config = dict(
    normalize_top_k=True,
    n_head=4,
    qk_norm=False,
    attn_scale=0.125,
    tie_embeddings=False,
    optimizer='muon_hyperball',
    grad_clip=0.5,
    seq_len=256,
    doc_mask=True,
    steps=3477,
)
Below are experts of layer 3 (counted from 0) of a mixture-of-experts language model. Rows are named router (the router's row for the expert), up (a neuron's input weights, with its number) and show model dimensions 0-223. Each number is 128 + 32 x the weight over its row's rms, rounded and kept within 0 to 255.
After each expert's rows: a language model's description of what the expert responds to. This comes from a sample of Wikipedia text that the model never trained on.

# expert 26
router [ 59  54 222 136 152 119 163 114 132 119 113 100 125 139 134 156 122 102 144 130 113 179 153 128 128 150 118 115 157 143 128 197 144 113  85 129 129  91 144 164 157 141 109  76 188 115  90  67 141  54 122 169 159 121 136 168 121 142 125 168 174 106  79 111 166 147  79 132  82  84 138 141 162 144  84 166 135 109 112 158  91  75   1 104  88 182 148 172 149 142  61 146 123  97 100 162 139 146 137 103 118 155 154 126  78 118 123 104 136 125 120 122 190 110 108 187  40 144 128 113  97 126 111 154 148  93 130 143 118 146  90 200 129  82 139 127 148 101 113 137 155 155 194 151 148  92 101 115 124 143 110 161 102 176  70 147 138 166 123 157 120 105 124 126 110 118 168 110 140 168 150 121 159 131 139 174 156 143 101 131 117 102 177 116 145 176  84 112 166 149 172 115 133 127 175  86 137  84 158 189 124 117 116 114 129 103 139  82 145 145  86 117 154 188 155 121 117  80  81 126 122 110 124 181]
up1 [181 108 155 117 151 115 180  76  91  85 140 166 112 175 131 163 109 135 110 111 137 117 128 140 145 145 151 110 112 152 122 134 136 120  97 108 201  86 118  99 119 127 102  45 153 114 117 116 115 113 179  82 172 144  73 160  72 182 122 114 149 112 134 150 144  98 124 154  66 114 148 166  94 115 111 179 152 129 160  76 108 107  94  97 160  96 123 113 129 128 140 139 129 124 147  96 202 136 145  97 128 170 113 188 180 136 181 135 127 140 132 152 165 133 162 166  38 114  88 117 120 149 144 157 100 132 145 157 159 120 120 125 166  81 130  53 162 156  98  89 186 119 145 162 187 179  64 127 106 151 179 188  13 127  41 152 162 122 151 147 179 169 111  90 115 113 130  91 157 184 131 119 126 109 142 155 171  86 160 152 162 104 121 111 119 164  86 125 105 171 133  99 121  97 150 118 129  55 140 153 126  95 108 102 136 153 135 103 121 193 130 137 166 130 149 133 100 113  73 140 134  99 148 120]
Description: Pipe separators, semicolons and dashes in tables or lists, and month names in dates, e.g. born November 23, June 1944.

# expert 27
router [ 94 141 106 112 127 135 156 128 100  88 160 109 136 148  71 126 149 180 106 140  98 213 151 112 148 111 130 153 130 162  81 136 157 156 124  68 155 101 180 186  99 136 132 151 155 148 154 116 189  55 127 106 123 146 118 170  79 103 180 136 119 124 112  80 210 134 104 135 139 119 132 129 125  74 137 129 135  89  63 144 103 102 121  79 116 116  77 147 196 187 133 113 168 132  93 131 114 162 107 135 150 105 146 153 138 102 147  99 180 102 186 122 140 123  86 165  51 147 133 117 141 135 105 145 131 142 152 109  97 167 102 173 114 103 117 131 165 156 144  74 196 183 149 114  85  69 123 134 103 137 106 143  81 129  93 161 109 136  93 113  77 105 124 111  83 121 183  64 108 163 150 158  78 143 117 173 108  82  94 134 121 142 105 125 103 125  99  96 115  97 142 104 126  97 146  58 168 113 182 146  70 110 101 137 156 189 146 158 158 147 113 199 182 177 106 116 131 146 133 170 114  94 208 128]
up0 [137 129  64  56  54 149 118 124 152 166 180 107 133  70  96 142 179 201 106  59 109 152 139  94 138  87 140 151 182 156 150  94 152 151 134  77 156 133 173 149 138 165 139 140 124 144 127 182 148 130 140 142 184 121  94 165 105 111 154 142  83  73 160 140 168 110  96 155 138 144 178 153  89  55 146 124 113 133 110 105 107 162 120 123  93 178  93 106 107 127 143 151 203 161 114 109  70 157 207 170 129 170 157 187 106 131 157 142 130 104 143 115 139 123 115  78 124 127  88 126  80 160 115 151 140 136 136  90 173  85 141 132 134  79  85 113 143  98 135 112 104 108 157 134 139 100 161 156  99 168 166 118  78 143 130 133 103 124 149  93 169 120 171 127 135 153 161 134  81 160 146 172 153  69 134 132 113 167 169 145 121 166 139 159 143 130  82  34 181 140 104 136 119 121 165 130 132 168 105 145  94 155 149 105 123 117 147  86 154 116 103 176 102 127  88  88  90  66 198  90 154  72 127 155]
Description: Mid-word consonant pieces, chiefly p, mp, ap, ip, and word starts h, ex, in Dilip, dumpster, receptor, Impaired, housing.

# expert 2
router [ 82 104 134 126 106 112 177 110 148  99 112  84 129 172  99  95 116 160  84 181 120 130 127 113 137 179 123 174 120 172 120 140 149 132 125 116 179 112 124 137 112 113  86 166 127 158 109 134 145 121 170 156 124 125  81 117 177 145 181 194 115 111  76 159 134  85 131 111 138  73 102 132 126  79 131 132 171  91  74 171  90 119  91 142 125 157 105 155 104 111 132 105 119 129 126 166  63 165 128 130  82 177 149 107 121  77 110 128 149 109 149  93 183  69 134 103 106 129 156  72  92 125 121 165 120 147  97 156 105 132  91 179 138 128 109 139 221 126  85 120 147 165 204 120 105 140  78 140 165  69 112 175  86 183  78 155 116 139 111 150  94  94 121  95 122 120 209  86 139 135 107 163  97 135  67 109 172 102 103 103 139 100 130 187 190 142  60 110 168 154 170 136 135 120 143 131  76  63 192 122 139 189  99 103 132 144 196 155 114 101 117 163 108 155 130 137 168 104 147 128 128 116 183 184]
up0 [ 62 117 101  83  98 128 118  95  66 102 146 148  91 111 127 146 118  92 120 120 131 172 153  86 172 137 124 128  95 120  99 128 130 133 152 158 142 116 159 134 150 137 129 143 186 126  90  88 136 154 159 170 102 126  90 139 194 151 142 138  83 117 106 147 119 114 124 115  86 147 163  68 168 130 200  71  76 137 137 138  86 154  68 131 127 125 166 108 154 117 138 119 155 166 146 117  22 143 141 111 166 179 130 168 161  80 136  74 132  74 103 137 163 105  93 153 137  95 114 161  94 130 126 169 159 137 139  73  71 118 172 145 129 168 154 159  54 163 105  40 160 138 109 150 120  95 125 144 115 141 128 168 105 163  88 128 117 172  92  58  74 135 160 101 112 144 156 125 173 150 141 103 162 178 118 106 128 142  88 138  56 100 102 165 109 174 184 153 160 127 104 121 182 171 131 180 191  97 160 165  89 119 122 126 143 113 191  89 146  92 114  85 117  80 101 101 141 106 112 133 143  87 126  87]
Description: Periods, closing quotes, question marks, parenthesis-periods and dashes ending sentences or list items, e.g. "in 1956.", "Planning.", ").".

# expert 41
router [ 91 146 177 122 184 105 164 130 129  88 132 145 191 137 100 129 131 170 120 134 109 157 196 140 177 191 124 140 125 149 129 161 152 107 104 103 150 170 123 115  65 129 132 113 143 164 119 126 134 135 123  86 193 150 124 150 112 110 121 136 163 161 176  60 156  84 131 137 143 131  96 144 170 114 120 170 171 109  60 140  80  48  78 111 104 183 124 165 101 171 116  99 156 161 108 152 118 149 154 137 160 131 170 127 124 140 143  88  62 102 149 118  88 130 141  97  99 138 144 107 109 133 167 105 150 130  97 107 102 112 123 127  88  98  79 134 191 153  88 134 203 172 144  89  90  77 126 131 143 150 123 149 119 157 130  91 124 148 120 165  83 101 115  92 123  75 198 120 124 167 146 148  83 189  69 128 121 103 129 128 130 115 133 119 115 139 104 121 142 109 120 126  83 142 151  86  89  74 185 151 124 198  98 163 100 120 117 163  71 101 133 152 113 149 187 101  87  40 131 157 145  17 146 124]
up0 [166 149  77 175 132 123 136  97 146 153  95 148 103 152  82 137 148 146 142 157 119 121 136  94 175 176 164 126 167 122 149 128 155 120 124  85 130 142 159 119 105  68 173  90 172 132  34 159 109  97  66 117 129 147 129 140 108 132 129 126 156 102 159 115 165 111 143  84 134 115 150 117 147  51 129 166 137 134  94 103 138  92  68 136 147 187 105  95  93 110  93 125 107 154 141 216 112  97 155  88 136 109 138 139 111  79 125 171  30 108 134 189 116 140 104 114 101  78 180 161 146 117 172 135 148  94 146 112 136 121 122 130 129  77 145 130 226 150 171 118 144 135 170 188 156 107 178 103 129 115 134 164  63  82 152 102 152 161 157  93 154 155 129 176 143 124 189 102 126 133 150 176  77 167  77 110 120 113 127 122 112 141 125  69 148 133 117 164 121 150  69 138 129 155 176 121 150  96 167 157  66 207 134 147 164 128 132 144 149 118 171 114  97 132 149 129 120 112 177  51 100 107  96 109]
Description: Word-start prefixes such as ex, dis, trans, un and inner piece gen (indigenous, regeneration, Iphigenia), often in political or election text.

# expert 15
router [101  98 113 124 110 133 192 137 126 108 167 138 100 147 118 212  87 104 103 126 121 113 152 122 149 112  49 117 114 133 148 163 130 131 100 118 150  87 166  95  89 173  70 145 168 173 128  95 153 145 167 155 174 141 159 140 174  76 131 163 124 160 138 119 136  98 128 129 123 126 104 152 158 140 118 139 179 128 115 150 129  82  76 129 109 135 108 172 149 200  77  91 132  31 111 134 109 146 115 120 163  88 211 172 152 117 176 115 120 131 162  99  72 137  90 117 105 132 109 117  57  97 127 138 161 124 161 169 135  92  65 180  91  83  89 152 131 145 108 130 138 167 148 108  74 124 181 134 102 175 123 163  80 168  77 138 172 157  79 102 124 126  97  99 122 104 136 117 113 139 198 131 101 112  76 146  86 150 155 169 125 143 106 162 131 139  86  57 152 153 154 106  98 123 164 118 100 139 115 182 163 128  88 104  90 202 159  99  91  71 114 190 142 151 105 149 146 140 111  85  85  94 139 106]
up0 [119  78 109 103  90 100 103 170 149 137 173 106 182 115 144 159  94  88 138 126 104 116 172 202 118  94  54 102 109 131 116  91 119 134 108 133 136  89 156 111 141 137 113 135 103 145 149 133 140 161 147  83 166 135 120  77 138 103 105  88 134 144 156 153 118 103 135 134 136 149  83  51 131 144 138 170 207 119 153 119 210 151  99  96 143 155 123 124 156 131 131 180  89 101 165  68 140 163  59 109 167  72 147 161 114 103 146  89 106 126 137 109 120 127 134 120 156 117 114 117  93 115 174 157 145  94 184 190 127 107 161 135 164  50 157 171 120 153  86 168 142 118 114  68  99 110 180 144 100 130 132 139  70 178  58 128 168 118 173  75 133 184 143  86 162 142 102 123 128 153  93 164 166 138  98 107 102 132 151 158 102 161 155 169 140  79 113 108 107  78 164 179 130 168 137 135 135 149 135 160 165 160 123 109 157 183 173 119 114  99  76 155  80 130 136  88  80 120 139  65  73  72  90 106]
Description: Past or -ing endings and common action verbs in narrative prose, such as purchas-ed, work-ing, began, played, took place.

# expert 31
router [ 66 126 119  98  80 136 140 103 114  96 185 131 119 183 103 125 105 164  85 188  81 158 151  88 146 153 112 109 163 199 128 149  96  85 100 119 125 157 127 117 153 154 117 150 159 156  94 158  92 119 204 165 117 126 107 123 138 119 140 154 108 100 100 141 121  92 132 119  86  86  80 132 128 168 119 138 144 157  61 141  65 113  78 118 128 129  94 111 142 108 140 143 137 149 120 123  96 152 142 114 124 177 176 122 129 108 116 133 143 142 174 112 118  90 111  93 122 169 134  80 136 107 114 145 183 143 129 133  72 151 123 178 138 108 146 148 206 107  77 144 168 183 204 108 117 127  96 127 137 110 122 203  66 121  92 157  93 154 110 135 106 108 116 101 148 103 210 134  94 128 107 165 140 154 100 140 136  68  76 166 143 133 169 214 171  86  73  98 160 113 165 110  74  98 140 139  82  83 159 163 138 179 114 122 176 126 158 138 155 126  93 164 112 231 147 135 136 115 108 105 108 127 208 121]
up0 [127 139 145 145  43  90 147 135 115 109  86 121 135 164 150  82 105  87 104 142 190  83  99 164  88 164 139 169  46 151 109  89 159 129  85 146 126 141 149  55 130 131  82  93 123 138 159 159 111 129 171 115  94 158 156 106  85 121  86 161 147 175 172  87  91 113 107 184 138 115 133 189  64 150  79  88 128 118 130 119 159 193 124 166  99 100 169 115 104 154 143 140 137  76 100 170 165  52 109 110 166 125 111 118 162 156  92 176 154 141 115  86 169 154 144  74 100  70 101 125 187 122  82 111 142 144 144 162 118 116 141 135 139 152 175 133 117 138 162 156 121 176 159  80 135 140 170 116 130 133  96 113 118 155  97 153 117 141 142 135 203 219 137  72 125 115  97  78 152 122 128 160 132 158 152 158 156 149  64 135 121 142 110 130 110 130 142 139 137 150 121 167 104 117  86 125  83 111  65 101  68 169 159 204 173 130 123 128 111 117 154 191 150 152 168 136 153 163 142 142 146 114  97 114]
Description: Closing parentheses, sentence-final periods, heading == marks, quotes and brackets ending a phrase, often after years or numbers.

# expert 4
router [116 113 165 130  97  81 149 151 161  39 161 117 145 169  77 148 125 117 131 181 138 143 152 134 129 145 118 147 193 138 146 164 136 137 130 159 124 108 175 161 103 148 142 132 175 145 112  74 171 132 144 147 173 135 113 181 147 145 134 181 152  94 146  74 119 136  80 104 144 128  91  95 122  88 160 148 166 116 123 108  99  64 120  73  91 179 118 162  76 117  31 127 136 111 102 148 104 144 114  75 162 155 142 224  85 117 119  89 152 133 176 107 169 130  62 154  76 168 106  70 114 135 160 113 143  89 157 131 128 170  89 177 123  98 107 163 148  91  44  88 169 163 167 129  84 132 135  78 148 134 128 158 131 189 120 146 160 132 110 202 129 137 139  94 103  72 123  96 110 166 109 112 129 125 107 138 187  91 115 110 137  53 149 172 154 145  98 128 121 111 133  80  84 184 111  68  89 144 113 163  85 128  87 120 138 147 124  95  93 161 117 130 174 138 105 118 127 118 159 127 119 126 136 104]
up3 [129 101 126 138 132 176  89 113 100 109 115  98 139 111 156 113 147 179 203 107 131 134 112 111  95 145 152 143 161 188 147 154 112 139 140  81 158 166 115 111 160 192  99 161 110 165 130 133  84 104 118 142 116 136 119 138  99  96 192 151 172 122 131 158 118 122  89 120 103  84  82 100 102 156 129  94  75 114  98 159 117 145 175 121  76  80 143 126 125 176 155 165 128  99 103 122 148 139 181 148  84 133 215 114 134 119  83 121 148 167 119 144 127 154 116  66 159 105 102 145 171 117 170  80 116 157  79 162  53 140 160 107 129 165 171 115 139 125 112  90  68  73 138  96 135 136  94 165 128 110 116  93  88 112 153 105 169  93 119  35 154 194 106 118 143 198 155 189  79 123 178 137 144 122 128 125 110 127  95 143 139  95 144 130 146 163 136 104 154  85 195 157  78 113 113 153 182  94  95 128 117 138 123 132 113 152 158 145 131 149 144 126  62  54 142 157 112 183  97 171 114  83  51 181]
Description: Capitalized two-letter first pieces of words, mostly in names and titles, such as Lo in Love, La, Co in Codex, Ni in Nimbus.

# expert 33
router [ 83 101 104 142 181 142 196 116  86 122 114 194 162 141  59 161 134 161 136 172 113 144 161 101 149 130 109  85 124 141 117 174 119  75  84  94 138  99 118 130 190 111 134  91 135 136 173 113 146 132 121 129 105 221 182 126  92 161 161 150 178  90 108 128 159 150 118 100 133  85  89 129 149  84 112 181 202 103  55 153 117  94  46  58  98 108 127 193 113 145 121 171 113 155  88 166 119 158 122 119 105 107 116 110 100 133 152 106 147 107 162 119 122 125 151 168  34 121 156 106 106 136 148 111 104 107 138 105 125 123 126 131 154 133  70 172 144 144 135  51 127 154 182 127 114 119 110 113 108 132 137 130 143 174 150 228 162 141 109 103  67 133 147 148 142 119 152 123 149 128 119 166 103 168  95 125 136  55 143 163 146 148 132 169 143 173 111 116 151  75 141  51  79 111 108 115  59 147 125 130 130 159  94 113 145 137 166 117 142 116 130 178 124 170 146 173 176 145 133 140 128 105 121 156]
up3 [112  99 156 147  96 121 143 150 121 130 103 113 112 119 184 112  90  92  87 177 131 118 143  96 130  76 128 141 110 181 152 156  45 100 135 106 129 109 170 111 100 136 108  96 104 164 120 140 125 118 186 138 113 139 131  63 151 224 146 154  79 159 149 142 164 160 174 176 151 159 118  83 171 124  82 120 178 144 127 141 185 181 107 115 135  84 110 166 170 123 146 124  92  93  80 188  60 148 123 151 146 116 158 156 128 122 164 171  79 137 141 117 117 106 144  88 153  99 122 124 123  82  93 169 120 116 100 134 162 133  75 197 164 183 107 192 132 165 136 170  73 114 129 112 142 170  89 104 120 138 123  58 141 152 104 102 136 148 152 170 115 153 112 185  96  68 108  90 148 121 125 133  63 161  77 130 112 139 184  84 157 172 139 126 124 118 132 145 125  85 114 189  85 107 155 120  96 104  76 122 167 133 169 159 114 118 120 100 118  90  49 131 170 163  70  98  77 146 131 121 111 130 118 169]
Description: Function words starting clauses or phrases after commas or periods, especially and, plus that, which, but, where, all, many.

# expert 18
router [ 81  65 142 122  91  55 191 109 103 117 174  92 119 173 129 170 147 139 131 188 121 147 154 133 144 174  62  92 161 193 163 107 134 117 127 138 155 111 182 165 150 122 102  89 114 180  83 100 162 116 137 151 125 143 105 128 173 126 152 175 138 138 142  92 153 149 144 140 160  99  94 146 139 157  99 170 150 138  74 165  92  96 129  76 102 170 120 135 142 114  96 140 129 147  88 139 120 167 118 132 158 139 169 171 105 164  63 102 165 117 135  67 102  76 161 130 131 107 177  79 123  67 144 121 104  81 104 160 104 101  52 146 128  55 102 162 201 114  81  83 189 129 132 141 100  80 135 124 125  94 118 205 123 151  95 146  94 145 123 152 120 102 128 114 113 111 123 100 135 149 124 137 173 205  92 175 172 155 133  76 109 152  92 133 182 215  86 122 108 110 143 147 106 180 118 157 116 102 116 158 134 165  83  90 120 164 125 139 163 155 101 115 135 145 111 173 135 102  93 111 119 116 162 111]
up0 [127 133 160 108 118  95 199  78 115 151 112 102 119 153  68 165 156  63 117 156 114  95 150 195 170 124 118 138 171 125 113 139  96  86 136 137 126 135 143  96 137 215 149 148 146  80  94 177 130 179  99  96 137 136 102 202 161 146 161 162 153  77  86  99 183 135 135 124 166 130 119 113 118 153 112 151 144 134 176 169  47 118 107 146  93  91 162 164  81 126 140 180 122 204 112 154 109 135 152  60 134 150  76 171 114 104  83 135 134 168 129 119 121 165 138 122  98 138 160  97 112 114 111 115 141 170 143 143  75 146 117 141 119 193 101 133 100 177 114 105 158 159  68 124 152 184 152  96 193 123 106 169 211 130 164 123 137 113 147 148 120  90 107 135 136 161 166 122 183  98 134 103 188  97  67 142 153  93 126 143 133 122 132 137 155 141 162 139  60  96 134  54 153 114 120 125 152 142  45 101 135  99 167 106 149  90 119 147 164 126 112 158 133 137 120  74 178 122 113 132  88 114 159 145]
Description: Words inside names of states, countries, cities and institutions, such as States, Republic, York, University, Congress.

# expert 57
router [ 85 105 175 131 157 148 159 159 174  96 127 137 151 151  72 140  92 148  86 176 104 204 177 113 148 164 134 143 151 139 141 157 156 121 135 131 165 153 211 111 176 154 125  66 198 120 110  93 181  46 126 121 148 142 164 161 178 122 110 143 152 163  99 134 136 142 122  98 131  61 112 116 147 160 133 142 183 108 123 147 105  96  64  71 122 159 148 155 129 125 102  87 112  81  85 137 114 160 127 118 176 148 129 163 130  94 106 104 148  77 195  89 184  92 141 130  84 157 119 140  70 115  76 154 164 123 129 119  94 170  97 194 135 134  72 137 178 103 116 132 154 177 109 132 102  79  74 107 115 143 114 139 104 177  67 122  84 160 109 174  91  95 110  69 112  87 190  77 144 128 149 125 147 154 109 124 183 156  97 115  75 116  89 128 130 155  90 137 116 124 143  85 127 123 157  75 133 120 145 109 123 144 110  92 115 123 140  76 115  99  88 148 123 124 137 127 147 118  67 140 107  71 146 184]
up0 [176 193 119 159 133  59 167 134 111 172 132 129 185 156  82 134 164 132 102 134 122 130 144  88 118  83 140 134 153  74 135 114 190  83 165  87 126 137  80  80 131 111 128 118 132  99 128  96 160  95  75 132 146  95 103 151 112 134 138 158 178 108 105 184 129 115 103  98 101 121 149 106 142  99 138 139 148 126  65 111 140 101 172 106 199 130 152  94 166 156 146  97 102 105 159 105 176 113 128 148 125 189 150 158 148 135 111 105 123  96 106 169 167 152 185 153 113  86  85  95 110 127 197 115 142 115  45 118 106 144 179 172 142 126 120  84 129 184  94 167 132 157 109 131 155 153 126 148  82 152 120 205 122 116 111 132 101 156 117 155 126 142 120  86 110 104 147  61  97  94 215 148 108 136 100 147 135  86 113  93 128  69 107 102 145  64  85 164 152  99 108 149 181 118 206  76 158  98 154 157 139 139 137 124 137 122 160 101 132 147 172 158 185 182 165 123 135 107 137 102 107  64 159  59]
Description: Month names in dates, like March 1, 1991 or On April 4, 2017, plus words beginning proper names like North, Air.

# expert 59
router [ 61 133 143 105 114 114 149 105 122  67 122 164 143 129  91 185 194 159 114 166 147 149 132  93 115 156 119 167 109 177 130 185 165  83 154 113 169 126 159 133 122 145 156 163 143 159 139  79  76  46 155 132 139 125 145 101 159  81 112 201  94 128  93 138 131 116  84 148  80  77 101 106 125 110 126 175 157  96  67 126  87 105 130 119  99 172 152 164 127 152 160 136 130 144  75 163 140 137 132  41 128  94 156 156 145  98 159 111 141 137 176 126 161  79 115 161  97 183 180 137  90  82 111  69 153  47 147  88  91 108 134 133 120  85 144 155 184  58 109 127 167 156 167 178  92 179 158  94 104  93 114 130  91 137 116 127 133 155 108 175 129  74 173 145  78 108 174 120  74 142 167 154  87 114 104 172 129 118 161 123 140 133 160 157 114 156 111 153 169 137 129 111  89 148 169 115 115  63 127 152 159 167 111 147 117 187 155 131 100  86 115 149 146 122  98 160 120  93 165 153 134  98 155 143]
up3 [ 65 134 130 181 176  86 128  68  88 139  70 121 115 124 119 139 116 111 116 174 119 179 118 103 101 140 134 124  76 171 107 125  91 165 103 125 149 161 143 155 182 147 157 144 117  56 153 100 117 146 104 147 171 172 133 111  73  69 163  82 128 217 194 110 127 158 168  92 135 118 194 152 145  77 101  81 136 144 121 109 101 155  94 152 165 156 132 135 102 100 100 118 148 121  96 129 128 120 150 125 129 109 122  84 163 122 111  94 114 147 189 106  87  60 110 170 152 155  92 199 117 110 113 157 141 145 104 149 202 133  94  83 126 101 133 104 148  69 138 141 130 154  71 125 115 106 124 130 130 157  84 138 174 117 146 150 137 106  97  94  98  97 112 131 155 100 182  87 178 153  75 103 148 114  58 107  78  87 116 131 143 126 114 119 195 146  83  38  82 121 174 160 156 118 125  93 112  87 132 140 158 143 117  90 155 105  91 136 112 123 156  92 130 122  65 130 157 109 104 201 146 151 144 158]
Description: Short pieces i, an, m, ai inside names and words, often after a capital (Mairi, Maiar, cuneiform, Pierre, Bettany).

# expert 23
router [123 132 145 169 127  88 136 143  84  47 165 177 137 147  98 158 147 169  87 147 102 193 183  91 182 143 114 131 109 185 115 121 168 111 125  76 131 149 179 134 144 132  83 168 208 171 159 114 112 142 133 120 115 161  93 108  85 110 123 106 150 174 112 127 173 147 133 131 124  95 127  65 160  62 144 143 173 115  84 128 112  67 134  89 100 167  96 181 146 182 133 124 136  97 112 154  79 152 162 108 129 111 123 153 122 144 120  97 105  87 137  84 137 131 127 142 132 104 136 113 131  96 110 196 129 101 111 115  85 141 113 148 149 130 126 141 202  64 140 116 163 131 161  99  84  82  99  36 158 149 112 131  85 171  75 120 124 155 110 190 112 116 161 131 141 103 177  65 146 141 162 161 105 165  92 178 162 110 114 151 115  80 117 145 140 156  51 105 160  50 149 116  85 118 160 116 100 104 138 155 133 123  98  85 109 156 155  95 146 104 115 165 118 164 117  78 131 200 142 145 125  69 118 136]
up0 [117 116 183 194  93 160 146 147 190 163 124 150 150 153 100 130 131 119 144 137 146 122 152 154 127 213 112  62 168 135 155 109 114 107 159 127 150 128 125  88 113 157 116 142 195 132 124 140 121 181 109 110 172 123 135 116 124 176 131 113 101 121 106 159 139  90 149  96 136 136 153 167 129 101 150  63 141 163 113  72  73 146  70 147 114 139 101 116 127 100 157 153  95  76 146 113  83 141  97 121 197 122 131 111 145 143 186 130 125 135 144 107 173 131 109 151  95 114  94 177 162 134 128 117 211 120  91 129 117 132 104 144 122 114  86 151 144 116 105 131 138 189 140 142 130  96  30  75 135 118 167  72 122 132  50 128 133  92 156 132 110  98 129 191 160 115 198  92 169 142 107 134  63 107  60  77 128 149 163  86 126 110  99 147 110 145  79 117 130 101 138 121 141 130 116 202 146 138 145 139 122 125 122  98 147 191  72 135  66 169 110 159  82  48 112  94 192 132 189 173 149 113 135 149]
Description: Subword pieces op, ip, rop, hop, notably the start of opponents, opposition, opinions, plus blank cells and symbols like @ and # in tables.

# expert 62
router [126 119 155  69 186  84 174 143  78 123 108  84 125 160  74 168 101 124  69 131  84 192 141 109 160 177  70 133 173 174 110 145 141  79 135  50 173  75 120 136 131 148 115 113 151 182 153 129 124  69 119  82 153 143  67 165 124 100 109 153 135 112 127 119 140 155  99 118 125 144 155 105 167 108 170 158 188 127  82 108 121 112  92 143 113 151 109 174 133 127 120 111 161 137 114 120  81 190 141  64 166 152 140 144 141 133 181  64 101 167 168 155 154 116  98 154 143 152 135 104 149 105 135 126 117 113 105  89 132 157 124 184 140  68  45 131 142 120 118 129 138 147 166 113 121 154  97 137 134 170  71 152 133 116 124 130 138 112  83 112  92 139 130  88 102 115 225 111  99 151 162 154 147 116 108 139 169  99 159 156 111 107 153 190 157 125  89 117 178 141 218 126  55 178 133  69 111 126 167 113 120 196 142 133 133 124 153 106 138 160 113 161 147 122 117 140 199 133  98 109 124  76 141 125]
up0 [106 108 139 131 112 161 106 137 123  89 178 112 127  89 151 173 153 126 154 200 122 160 113 116 204 134 136 152 156  60 158 148  65 118 220 106 110  85  76  74 125  99 148 149 136 117 132 159 105 164 201 119 161 130 148 154  72 119 170  69 154 113 186 110 115 117 126 138 135 106 197 132  79 183 184 186 110 154 155 142 106 128 157  93 129  96 131 117  84  87 117 122 159 149  91 152 121  99 108 120 100 114 145 103  76 162 178 128 129  85 146 152 101  63 145 118 126 120 145 124 185  97 114  72 138 115 171  86 132  95 146 163 110 113 107 116 192 187 171 111 151  92 138 192 173 100 132  56 104 131 156 135 105 107 102 130 178  69 114 155 159 126 130 190 135  82 113 167 102 108 199 109 158 135 115 166 191 124 122 143 132 135 118 106 136 122  41 134  98 129 153 104 138 165 123  93 113 130 129 166  77 122 183 135 151 139  86 130 151 134  92 117  80 148 142 124 154 105 139 129 147 168 148 122]
Description: The single letter "s" as a plural ending or inside words, e.g. ba-s-ed, change-s, parent-s, Bo-s-ton, Epi-s-odes.

# expert 29
router [110 108 148 141  95 166 159 112  87  83 123 105  83 140 128 131 136 121  68 143 118  80 114 114 124 134  79 138 202 180 177 193 133  74 126 158 104 128 170 141 119  95 121 140 195 135 106  90 105  83 107 153 128 178  91 147 132  69  90 105 136 143 148 150 114 177 113 111  92 140  31 147 125  79 105 140 152 100  93 143 112 102  91  55 111 118 142 177 130 128 169 159 129 164 103 119 100 110 105 116 121 121 184 145  91  63 184 128 159 100 179 103 181 122 175 108 134 166 119 119 135  92 144 163 163  85 128 150  88 107 158 147  36  86 157 124 126 178 170  95 245 146 204 125 119 136 140  93 121 115 123 150 136 150 145 129 120  93 131 118  82 149 132  95  93 120 138  97  67 183 159 153 187 148  82 159 157 124 122 108  91  92 127 144 115 127 128 101 163 103 146 121 126 124 149  79 123 134  92 133 135 142 159 115 102 177 159 101 130 141 128 194 161 153 125 132 179 160 168 104 116  94 141 145]
up3 [127 146 133 137 114 144 146 119 118 109 168 125 143 155  76 111 150  96  94 136 156  62 134 109 156  45 134 136 104 169 136 132 196 131 124 134 143 199 148 133 101  97 106  57 166 105 143 163 192 146 101 139  99 181 120 162 131 133  99  81 121  77 192 149 135 162 119 119 107  45 179 132  88  95 108 112 142  83 131 150 121 120 102 102 149  82 177 147 135 167 150 193 124  88 197 112 213 163  67 114 163 143 145  81  89 131 159 167  79 147 122  87 142 174 123 106 108 105 139 135 124 150 131 115 121 103 133 162 119 113 152  92 175 101  69 125 101 172 127  98  79 137 140  59 115 126  61 144  96 121 107 187 128 122  83 164 112 134  95 209  61 135 148 100 116 145 206 104 139 121 156 111 166  71 144 100 122 117 147 128 131  81  94 164 147 108 156 177 125 164 125 104 113  78 136 120  86 125 125 130  70  93 154 137 142 147 133 139 141 111 102 121 131 139 110 179  88 131 184 142 153 124 101 168]
Description: Word-final m (pilgrimages, them, a.m., Brainstorm), the article "the/The", repeated X runs, Arabic letters and blank padding.

# expert 17
router [119 102 100  81 128  96 167 165 139 101 154 137  79 161  85 151 118  99 108 147  52 113 171 127 209 110  75 147 129 119 187 106 176 130 120 102 130  86 193 150 117 132 129 113 199 177  89  54 111 126  58 126 156 158 148 137 152  75 139 140 213 132  98  96 160  76 126 130 130 116 113 149 141 131 150 150 166  88  88 171 129  56 118 133 110 114 150 138  80 172 141  95 137 114  81 157 139 164 103 114 144 197 144 109 139 114 186  90 107 129 167  57 134 126 114  96 156 178 168  75 113 111 122 150 172 108 117 149 119  85  54 157 147  97 130 147 138 180 166 116 131 176 178 150 112 123 146 124 164 150 137 156  47 146  66 123 116 158 108 126 173 119 140  96 142  77 115  83 141 123 162 141 145 126 131 104 145  79 126 182 130 142 147 190 133 141  84 108 130 108 163  89 111 110 149 129 103 117 145 178 144 129 123 130 157 144 164  95  95  88 118 179 111 140 116 141 174 112  95  94  96 118 194 130]
up0 [137 119 120 113 119 130 160 118 134 121 140 127 155 180 135 138 109  70 104  85 137  74 183 135 119 166 122 134  93 167 118 119 144  29 111 128 120 100 126  82 164 161  67 119 127  42  98 150 160 162  97 105 124  72 138 109  88  98 150 107 122 167 163 141 150 110 168 124 183  84  54 155 117 185 140 155 105 121  90 152 104 158  79 119 191  77 111 164  88  90 117 170  77 181  95 130 104  90 122 113 119 100 129 176 125 163 113 154 173 137  94  79 137 110 139 149 123 131 109 161 164  76 115 116  95 165 130  96 133 104 107 125 128 130 170 147  83 123 128 137  80 136 141 110 162 101 140  76 133 181 142 173 135 150 104 107 122 137 181 172 131 186 170 146 165 153  88 115 146 170 108 143 168 142 125 131 146 125 137 131 177 197 189 213 140 101 124  84 160 122 121 101 130 118 144 112 120 194 128 103  83 118 149 204 144 135 109 123 182 144 108 139 196 139 180  67 137  97 116 116 193 100 132 152]
Description: Verb endings ed, ted, ved, ing that complete participles and past tenses (stained, improved, cancelled), plus whole past verbs like made, won, played.